{"d_expert": 240, "router_score": "softmax", "balance_bias": false, "num_key_value_heads": 5, "norm": "rmsnorm", "rope_theta": 10000.0, "attn_scale": 0.125, "tie_word_embeddings": true, "init_std_o": 0.0, "lr_mult_qkv": 0.7, "lr_mult_up": 1.43, "warmup_steps": 50, "final_lr_fraction": 0.0, "max_seq_len": 256}
Below are experts of layer 3 (counted from 0) of a mixture-of-experts language model. Rows are named router (the router's row for the expert) and show model dimensions 80-159. Each number is 200 + 20 x the weight over its row's rms, rounded and kept within 0 to 999.
After each expert's rows: a language model's description of what the expert responds to; "comes after" lists some tokens at least twice as common just before its tokens as in all text. This comes from a sample of Wikipedia text that the model never trained on. Tokens count by the router's weight.

# expert 9
router,215,182,199,214,197,172,193,194,165,171,222,255,205,205,173,148,203,238,205,181,191,200,223,261,229,149,194,221,194,182,199,199,168,212,203,212,195,189,180,191,200,176,241,207,165,205,209,180,190,192,227,194,212,195,232,201,216,204,232,201,194,199,231,241,202,187,175,192,212,199,192,184,209,181,195,208,175,201,189,228
What it handles: Middle and later digits of years, coordinates and statistics, such as the 9 in 1998, 1967 and 1536.
comes after: "1", "9", "2", "8", "3", "4"

# expert 2
router,210,206,204,197,200,209,199,186,205,168,186,195,214,229,196,209,222,194,185,136,173,225,223,174,200,213,125,198,197,158,169,217,199,191,181,218,162,199,209,187,187,215,187,207,174,180,199,201,188,171,209,216,168,160,180,216,210,169,230,201,198,211,198,170,222,202,204,220,203,185,166,201,174,236,238,204,176,185,191,214
What it handles: Common nouns after determiners or numerals, often counted or ordered: times, season, year, team, album, first, second.
comes after: " the", " a", " his", " The", " first", "-"

# expert 19
router,186,160,220,215,166,192,184,184,229,204,223,195,198,172,225,163,226,222,215,217,207,202,220,192,205,146,197,248,177,226,203,180,207,217,189,216,193,215,201,233,197,174,221,253,231,219,195,204,166,185,220,162,212,218,210,204,242,166,176,237,232,205,219,176,219,226,183,161,231,158,196,219,178,201,205,210,216,217,215,214
What it handles: First and second digits of years and dates, such as the 0 in 2024 after Population (, and 1 in 1990.
comes after: "2", " ", "1", "0", " (", "–"

# expert 1
router,190,186,237,204,232,175,202,183,194,156,189,205,168,207,206,236,196,184,175,188,210,210,187,215,184,198,213,195,235,208,180,194,213,197,208,201,216,193,189,191,190,189,215,212,141,173,182,171,182,206,242,179,192,204,196,198,183,214,239,204,217,238,200,217,210,195,181,212,174,205,162,230,171,212,157,198,202,202,186,192
What it handles: Articles and possessives after commas or verbs in biographical prose, such as a, an, his, her, their, he.
comes after: ",", " and", " as", " with", " to", " is"

# expert 20
router,178,196,207,203,180,261,173,161,167,187,213,209,197,194,178,183,204,183,214,216,254,193,227,176,162,191,200,195,220,194,174,200,159,197,190,217,180,229,198,203,195,237,184,185,178,225,196,214,217,183,206,190,186,236,213,173,216,192,217,194,177,192,213,195,158,229,199,169,198,229,231,205,184,221,179,178,194,224,202,174
What it handles: Line breaks and == heading markers, and infobox heading words such as Personal details, Route information.
comes after: "\n", " =", "==", ")", "===", " =="

# expert 13
router,222,148,220,215,175,194,181,243,188,163,192,197,193,171,185,192,198,225,195,209,211,221,177,213,215,212,169,206,196,199,201,176,216,191,180,188,201,171,218,213,211,180,221,220,209,187,199,204,184,178,192,158,189,206,220,195,192,194,201,204,153,212,176,227,193,174,190,229,204,199,212,213,198,172,218,207,236,138,195,205
What it handles: Single capital letters and hyphens inside names and compounds, such as Mc-D-uff, Le-B-lanc, Tudor-H-art, party-state.
comes after: "-", "\n", " \"", ".", " (", " Mc"

# expert 17
router,213,192,186,214,231,200,201,205,195,223,205,208,186,174,229,173,205,212,182,204,238,209,231,205,208,241,209,157,182,234,193,174,195,194,207,185,222,183,201,206,176,205,163,199,179,204,193,224,233,212,190,217,196,162,204,178,180,219,192,175,224,182,198,212,192,198,226,196,186,211,176,181,194,199,172,232,205,215,156,216
What it handles: First syllables of given names and words after a capital, often Asian or Slavic names, such as I-re-ne, Go, Ya, Ka.
comes after: " I", " |", " D", "D", "I", ":"

# expert 8
router,219,190,222,213,187,172,215,165,204,185,195,204,199,188,196,187,219,163,226,204,207,196,201,219,216,209,201,209,199,194,205,194,178,191,162,200,187,199,193,195,183,173,179,200,207,200,173,190,220,214,236,190,190,201,240,208,205,194,223,183,204,201,206,197,190,199,200,237,225,204,181,180,223,213,165,208,188,189,210,187
What it handles: Opening quotation marks and first pieces of capitalized names after a pipe or period, such as "Fat Joe", Al(fonso), Mc(Innis).
comes after: " |", ".", ":", "-", ").", "|"

# expert 7
router,237,186,200,216,159,229,188,205,161,152,187,217,218,191,180,193,249,158,186,196,201,187,199,203,215,171,185,199,184,196,197,184,190,183,200,217,168,231,209,186,197,162,184,180,181,186,225,172,212,214,208,182,218,202,202,201,201,200,197,228,245,194,213,196,219,240,216,183,231,186,187,203,194,211,235,198,198,194,198,196
What it handles: Ordinal endings after digits, such as 18th, 43rd, 2nd, plus 'th' inside words like Breath and Cowdenbeath.
comes after: " ", "a", "teen", "'", " seven", "al"

# expert 6
router,216,212,212,182,187,165,226,229,188,180,187,214,220,177,204,238,170,188,187,201,201,204,224,202,241,206,188,215,187,216,199,195,188,203,229,203,194,186,199,205,172,205,220,199,211,196,214,214,175,216,205,176,195,209,207,213,272,203,173,207,190,196,193,221,192,206,200,192,209,218,187,186,215,182,189,219,215,180,168,183
What it handles: Single digits inside years, coordinates, IDs and table figures, plus en dashes, degree signs and words like million, century.
comes after: "0", "9", "1", "8", "2", "5"

# expert 18
router,196,222,208,177,198,199,183,175,227,186,229,179,210,223,190,237,192,193,146,189,182,206,180,175,204,214,222,190,241,158,203,206,223,200,203,209,196,197,187,179,195,174,201,246,220,172,211,198,186,206,196,222,189,193,207,191,225,219,194,169,185,191,208,207,220,170,192,203,202,202,173,193,183,196,234,174,190,231,218,193
What it handles: Descriptive adjectives and abstract nouns for fields or society, such as public, political, medical, mathematical, disability, research.
comes after: " the", " in", " a", " and", " of", " for"

# expert 14
router,212,169,186,172,173,165,210,179,189,178,188,173,206,211,201,211,199,195,216,215,220,202,199,208,235,164,201,189,195,214,214,196,194,191,190,200,204,171,196,190,201,174,176,176,182,193,184,206,182,195,230,227,213,198,201,187,206,236,209,199,194,235,203,184,202,190,171,193,200,198,207,152,223,174,206,192,192,174,206,248
What it handles: Function words the, in, on, at, from, that, often introducing dates or places, such as "census in 2011".
comes after: " of", ".", " in", ",", " to", " for"

# expert 10
router,211,159,210,183,177,210,206,226,197,155,208,210,200,163,166,163,228,198,219,200,227,171,189,184,195,195,214,170,178,194,200,208,192,189,198,192,211,195,191,198,186,196,207,162,242,196,200,194,213,186,199,192,205,197,214,192,184,216,246,228,185,186,211,152,185,197,197,188,191,196,184,183,208,181,202,210,217,188,203,190
What it handles: Standalone space tokens in list indentation, table cells and before numbers or dates, such as "- 2018", "May 2011".
comes after: " |", "|", ",", ";", ":", " in"